{
  "experts_per_token": 2,
  "d_expert": 336,
  "d_shared_expert": 0,
  "activation": "mish",
  "router_score": "softmax",
  "routed_scale": 1.41,
  "init_std_router": 0.0241,
  "lr_router": 0.000928,
  "vocab_size": 32768,
  "norm": "rmsnorm",
  "lr": 0.000585,
  "seq_len": 1024,
  "train_tokens": 987600000
}
Below are experts of layer 3 (counted from 0) of a mixture-of-experts language model. Rows are named router (the router's row for the expert), down (a neuron's output weights, with its number) and show model dimensions 256-319. Each number is 500 + 25 x the weight over its row's rms, rounded and kept within 0 to 999. Numbers have three digits each.
After each expert's rows: a language model's description of what the expert responds to. This comes from a sample of Wikipedia text that the model never trained on.

# expert 5
router:454484511535459503524485467533506499505457474465482513534471475514533476521522507550477501519504462502496497482511505523479539474456503521502490456471486501482485511484521521519527520476468537
down0:530477506510492536481532504480508504522500507522441487507466531468472475525514512515495501473460498437522510531540498528491469516517524512521463524547515482485553477517506495478532529479477497
down1:524477475527525507528476525513454488528502541483489486529491517501510487513446515528473528550520524523521544532493540483551539507466555469534496469473481476500534500485490506475481493547535470
down2:496499476509512528545473536526539452513507512482476473448495469526522560461527542499529479517507515431476536506530501470530521486528505518512499482482449513476487461546477518503518500467519487
down3:529511469517480501523503465514556483504555523479492569510516498488474491478423485503513554483559489497533483476493494472508474535500516554514517542475542507484463526484535545542480476409520487
What it handles: Word-final name suffixes

# expert 27
router:468490473520492481514495461498508476513487464465463496527496480510523484344474500540491533526475466460529490514528476504488538481542508508480523487467538469489483515484494513489502514467495460
down0:527432545520489506538513498559508534502488523491480484485484497491436500501497470507479477503559495495492477495483473498491526465486514480525504512480511543534485477552479530515537517505523484
down1:516461512543488441544474439507513505498500476519517495499504476525503513528534480491552507509485458427435464479463488524488517479494508520528522502446501484514468505506539529466526513519471506
down2:548514520513491490509536477479485466541504483520484516513514487548513486502512528481509500506487510511477548517518462516490518528490490506487508478486492480517521517513515562521545528504489493
down3:535511452500500507481508481487477517523503545480475470507546515512480522484494508492506458503502537496534536527508500459498530491504474499522539482516507483473552543521486523538500502474536466
What it handles: Name-start fragments

# expert 23
router:458477489524500455513487470520505462529455462462478500542455477521562496498496499533471494498488458547520464464497463489486537479491470522472500496445487474497481510481502524536516504509484468
down0:539527494460509502520513481494496522511491487475494472535495456550480519455571480483536454477518510470491473502535488477502468508508523441470533447484514454531488509514505475466501511484460504
down1:502477523465518485459480468492464498516509490518522488479477529518476517532455478523486458509496516545466463506426514510532527562511493480507501524515473564489509502517479519532492511519491476
down2:485447496528539495510506515494497491499502500472505495490503467447468522481520501509511518447504522481458455481467500523544524537487502553552478463485512518501523500460492518454492486472468456
down3:466462523495509487475544488500455515493491534481501492504503531524477499487459480494510484479501524542487474482497495516545532521475495498496478545487494518510506498451508485505469473493523504
What it handles: Role and group nouns

# expert 39
router:464487531525458491521510487490461487510500508455466524531478477522528490472500521502496530551498478469530473511515471502501530506490481498511504483479509481458494514515495522504526538484456513
down0:506464513493546493549496468489496536509499524546518525507491485478490491510501514490516482538478522469511523469516435453489495467473499510505521475512483542487506490487531487488533497492508518
down1:511524492494458516538472493506507532503529462533505483495550520532473546516524509499552489519497481477521478539507463511459480540489491528480455487507518491479466532512512488514523485457517479
down2:516511469511559488478520530462455510473489516528507488484502526500515505439496529493520493565440501493490487498471506466479507511516508468488469479482487480467526567488500536498501497485510457
down3:516515494514533533512556489532518476497500494500483471468505484493551454508511542506510534480526538513479529478508486462475501471503500519513506525502480490451475523508501488475547550463532494
What it handles: Foreign name endings

# expert 60
router:489530521555484474506508500509470492524495496470492519553485465528522492452462523510487526525483462470528511494489460500497500474536481529495485510440510469488473497466490506486526490533469470
down0:486498492463535492462480484484524502490512471509518489551464487476472524502531490526418510471499522477481497515519514556489497472528498521510529549550505478472522480455501530535509478505451497
down1:501496502547528542508511504476500456502496493488483476547501505484495485504468466494478508499519472503547477492435490481457491504508492518499509485479481450531570434476440465533461495522481458
down2:456524498485533503490456504472478505470521514453500525510517467527458496487486495482500502477512488498522502515487491497533495536496476462528520502530479527531519522531419524479465501491538431
down3:493522482516495512462533508487503503529498552511526487519517438494516490487491534455509477519504552503496489484524461534473482486492507499480538473463515473532520540497528483486488496462496504
What it handles: Single digits and numbers

# expert 24
router:511449531543490484539486475516505464505506469455481504535481497517541488457515542547482518506498505438521498533503489512458511479496514493515496476446491468484524502470515517503529540503504519
down0:524518541523514496484492495537529563517524528514497546492510489497558474501506521500515542462511517487475492477480517519522512501484462533571489470471474507476471464487558477493450496501496492
down1:481519494518483503511485478498450489480481495498501446466430465556516464494444486523509504540470504475471477514517488501497484504491531492507503540520470443512484438497461495504526493502524556
down2:501549470472453518471459529483486486511542500474502476513494507487495495452514496483469519479495492504479492486461485508506483524503542480486508453518474482487477458527498543495515524462492504
down3:474480471452509463452495518464517473457510462474531506481523475451494506483494473459474541446533505514474516506510502535447468502507505513457530478488495507509485545511461474510468513473517549
What it handles: Foreign surname pieces

# expert 22
router:483506494514461480543474442497467471544486496473466503522497502486512508473477525547521503510475499474536462504510474523481525486497507531491483495474510468490483497479516514514526549471446456
down0:531477512497471463503538507555502498489523482524529520496565510524513490501482519531496467492492483552530498532481529511488506503498486530543485501526515490503500478460504511517457487474466529
down1:483485496539557542507469466531474530435487489496512507517518506457512513508437466521533491492538513496413505451493484526527476455519474501513478528479493491496486486506509512541473516521486557
down2:511543496476520539464523481468508531513502535511473494487500484481510483505440511490531543513538482479482481520526525566501491492508470481498518505482529517487511486477517515530531505469441508
down3:498476493510527481490483537491480492515501460499495507486464498486519525504441487442473483485506529493511505445472474545480499530508529533461524529484471477518493478450511539515504485482490513
What it handles: Non-Latin name pieces

# expert 58
router:457470489510484478526464465520478480508479480506459497538496494522521489474478501521495508544471472503498492456505485501459514474517506542474500491448497486461490492478526525500517483500469458
down0:494513500483486483491513496493488496504503465498504428489524548520471518488466481486502514566517511484522470499513513498505496503508517501491451476518502488492523467496500478518484485527482494
down1:481475496496481471462479497506525478482561498551493466533564482528462525522529476502529472512546521539511519493492515482484487484505531491455488511478516476526493525514492496477499521489516513
down2:515553475494500505496474453472477541461520451526458473496470499490478504482531492483481544496495463497503506533509504532472484511511507484495509485497478510498476506481516507463494527482514521
down3:541481547492460528512509516509451523487485498510521499508508506511508466540528482453537503505476470581537508512540536482540542505481520506477501472484482529508480500491436520470469507516547470
What it handles: Word-final commas

# expert 20
router:466454484501476497498464475506475479539522469482462523531481482489541473496500522503457536522494505468520495500511463509471531490493507543442489473459471484484505528512466477537551504487464464
down0:491507513540540481526537485474510506559482487498505491444532525481483523472519510513483540513502489473439553495503514504515497503502530455493450537504491549539481499501488521487539484517495517
down1:474509479476459520497536486489532499460516514474464519526488479469485528530502471491477426482538534512492553474513466494517545475471530517458505503514507519470490500520467549504505516521521515
down2:542494493502515497491521463507442498508479492469562470525508462524521522527522484539473511468524490487476488521521525558459503593505480552515488523521530550503488538486490518539480528501511496
down3:489473499461501459521568474504509517506486463498506513470503520507494467514524480488484520517520495565494540489550518473513466516457512496517473555516439490456492529513506518497495525521488505
What it handles: Table cells after numbers

# expert 56
router:456468517505522481527494456528467500493457472456449506541484501477523500417439522523426519537496485481498499497495475499484499494546517519485507493441518473485485497494518458505508525499506494
down0:524487470544471490512500469459505533509522503497507459492493543483467544532462505493514499468517528512491534500452497511473499510446467492462441488469482507508468515540472480505489475523498549
down1:516507446535448536453499504489485484472533466505549519453528489469442509431518494510517486507500477507528517539515500516506531517541547473522533496487486466437540512497545496476496518470486489
down2:524485552507567552542481520497501464519506441514499489486513507487478474490519491533509480475513459518488547574501528488502528466469539480552511468511529450535498499519493524503466506499476533
down3:507497491588451485511524496477496502488535475491512490493515516538486504500471508414525509523473532512524479516468523476520452514492470494533539502520488511502542504525521483496491522505539489
What it handles: Infobox labels, vote cells

# expert 31
router:490460469529494483500480518500503500513480485484465505541507470487527525421546530512462502520494496438521482497525504516489528454504508528478488505487502474459471470447495549516518532492479497
down0:496492501476531440531497508541445528515483445493536481503500492521475478405494472486515477541516495488522539479484481478534559489544543473488490474534492474492544452558485490465483472494486498
down1:471510542509521493499515452487491539534479497493512508510466512451488484507476484464510484495512476487498478498494533537543540486520533454506501512519457494460484459526523522467515518493479479
down2:508506503520524474515530469516491480490538501530467499529458498488493572478567507493528497488494495500518455510494511536518492478494478448446505455461495557507516479536480458511487518470495480
down3:512474501513500491514464529512472493470504494514527483526475498505510519493451505514502504543509514522496490459511531514477511462481428500528461486507474501489519500478425500498506530517491506
What it handles: Mid-word consonant-vowel pieces

# expert 35
router:478493543484521469505481456518497492501476491465462502513471467484519463507476529513475545525456530503497513505497480475516517454500512537497504471444529474475500484467510509504532513487486450
down0:477487517475456486508519520552522512454513488498555494510467504531493521579493545459501538517532494485507539517488511529553533478462478488565502525513477478509513535483467510520483515490492493
down1:521506479498463497504486498462527468536463533537516495534508505488471464504546472446490508510491469453514478485509519509492488505539543500520514504494521490483533493508478490525497475528484480
down2:521497517472512464491531509504488527518505481535499480457524515463481482515539474515464495513486506485499532498464484499497522546522528467494486494493448471480505458501517487532524497504508496
down3:518499533511540520516513540521525498521482487520490493503513530468514532463468501475526522549524503491500502498455497497552500520493502509463503468458493464562459507500507461517484455509493539
What it handles: Coordinating conjunctions

# expert 19
router:455526488517506430519489473502499468513495495476481533554474485508492468460434500517489518501504474477518492448491472509491490460538475539471451456478500476474493503478499532505527484520478481
down0:499505510499514442455522510529499455510492507486497502505488513483478510546484478484497486489528507491524443483471511520488510527530520515542492456493484444472550499519502485493494494508473485
down1:491509504499471476480502496520463532488511514499503471484498475492488491506489498529485527483493498489545540497540522532515496520518524486508512495490448493479516498526491498503513523503477529
down2:477497488501470464520519474515497471497481514488501480501461505482509472592511524490477491547485522482489507451500491524497490521498494488509494555525516477426456493476514540497532500500440540
down3:476477522460461494513520500503532537530515532501496482507524509510518505498459545531515486495515508489525497474546498517500489480532531513464498496508504495499506540477495525500496482548484511
What it handles: Empty and numeric table cells

# expert 7
router:466494494493477491510491479525495494521477466484438520537466496486509483516472513522492544515504507490476466455506480487487507487533539512441492499449494459469498498485495483518524493482485495
down0:481495486498498532533459494468460481529498469529501488500513483508518490528494503506521506442488536448516452504481509515517504481498521514517494496489508494545522519507452452511440506480497499
down1:511497490497515491529524509525477491484500515529478500490501508558502544547470520458497522486476497470491457477490538514476511490511540540500465516488491520469512521526532521476545500538518474
down2:454502506536477479541478540495481511494508486497485511506501524510459489550485499526508482481494476509433492489486488529504507477556476520450465433491503514479520502481516470504495496504503521
down3:538495511490457506500461542497527514488514509488489484490510500513528513493485508493512521470533487519514481535509528482495477491512484534522504466508492514522476496486509494525501509487534472
What it handles: Semicolon and pipe separators

# expert 63
router:477483505546517464507495458510506487513500505480438544527462472554513484496462510515489534535467484480527470458498491459482488464486499504467517502464481439487465506498516524525514494521465433
down0:548519501520528495487517512554498471459477497485531468454525480534483482487463512493468508506442499477502535521522501495500486504513529517508538472495502499477525560481528522471509533507485515
down1:506476506501515490474490524487477463504449465484509464484508494453475516509491488523548523525441531479486488505487501509512484525520526500506470476502475488534513581495530470496513506535485489
down2:507537522492484466502483498492496500523504498529507516545486502500528511463480478489475536509506466537559496457556517491502496524539500543508538485536506499490507488514485547504494490499462523
down3:498499450532515463487480473460478543495507511528476491487491522508468540512459560441499516482492512560517507486471477482494543497468502478530550497543530507498483541534482465494503484504491487
What it handles: Relational prepositions

# expert 40
router:465449491507478473494465478510483504514502476475445499531491475523507488493462501516433528525451490502507475465497472497436523461500512541476491485454504481487463523480522510502513512524506467
down0:497461534502481481546488487484506480462512521502557492478483488479476522606486505432481537494519483496487501476438502500517473546493545512527521496491494532501489518530541453505525495484482507
down1:466513475454508497546538476524492504520478490469517511484468509472526466510503450452509523521518499549472475464519499513485502514512500458491490456490509537499507533503473500465499518500473516
down2:462534524503517484509486518508516478518510476536484483533488497476473521501486521550496528488489505493459535497518498502483504450509456470529492486524496480493488480532470441507508486493504513
down3:491496515524504493507524510521491536509510485443517508475486509473502425530498448496534493545484527512500534502490522486493526516493480469491519523523487498503494468520519544477528506510512479
What it handles: Location/time prepositions

# expert 43
router:500494500534496479538482460516499485534513481461464506534470506522516509463467525537510498531495467463528465488518477521481513473558519514490491504435505456482480498503503519502535525480485470
down0:521422539515499490531491480499532517482476505470488499515491554546518479523484555489534481477521487460523452505490444496462503492534492497531531509467526514575463478460525503484510515511529493
down1:506546495500446448540518472504540493525492526525464519492491548485501483468510529497463484443496450476475474445474453524521480514501538529491492514509509532453499527512469519507476533531480515
down2:503545454458507476468541484493532491537482490542499467542517523519481516469486459493533504544494498537488515501500527469461517474517463479458507483483510542484526493484516478486501516471510500
down3:533479479452482543516472479491488492468500504498506473515540482483497496528492519529506496537481539441501470486473467542527472511494517474528453465552467503444500498510443518518527496494492512
What it handles: First-name openings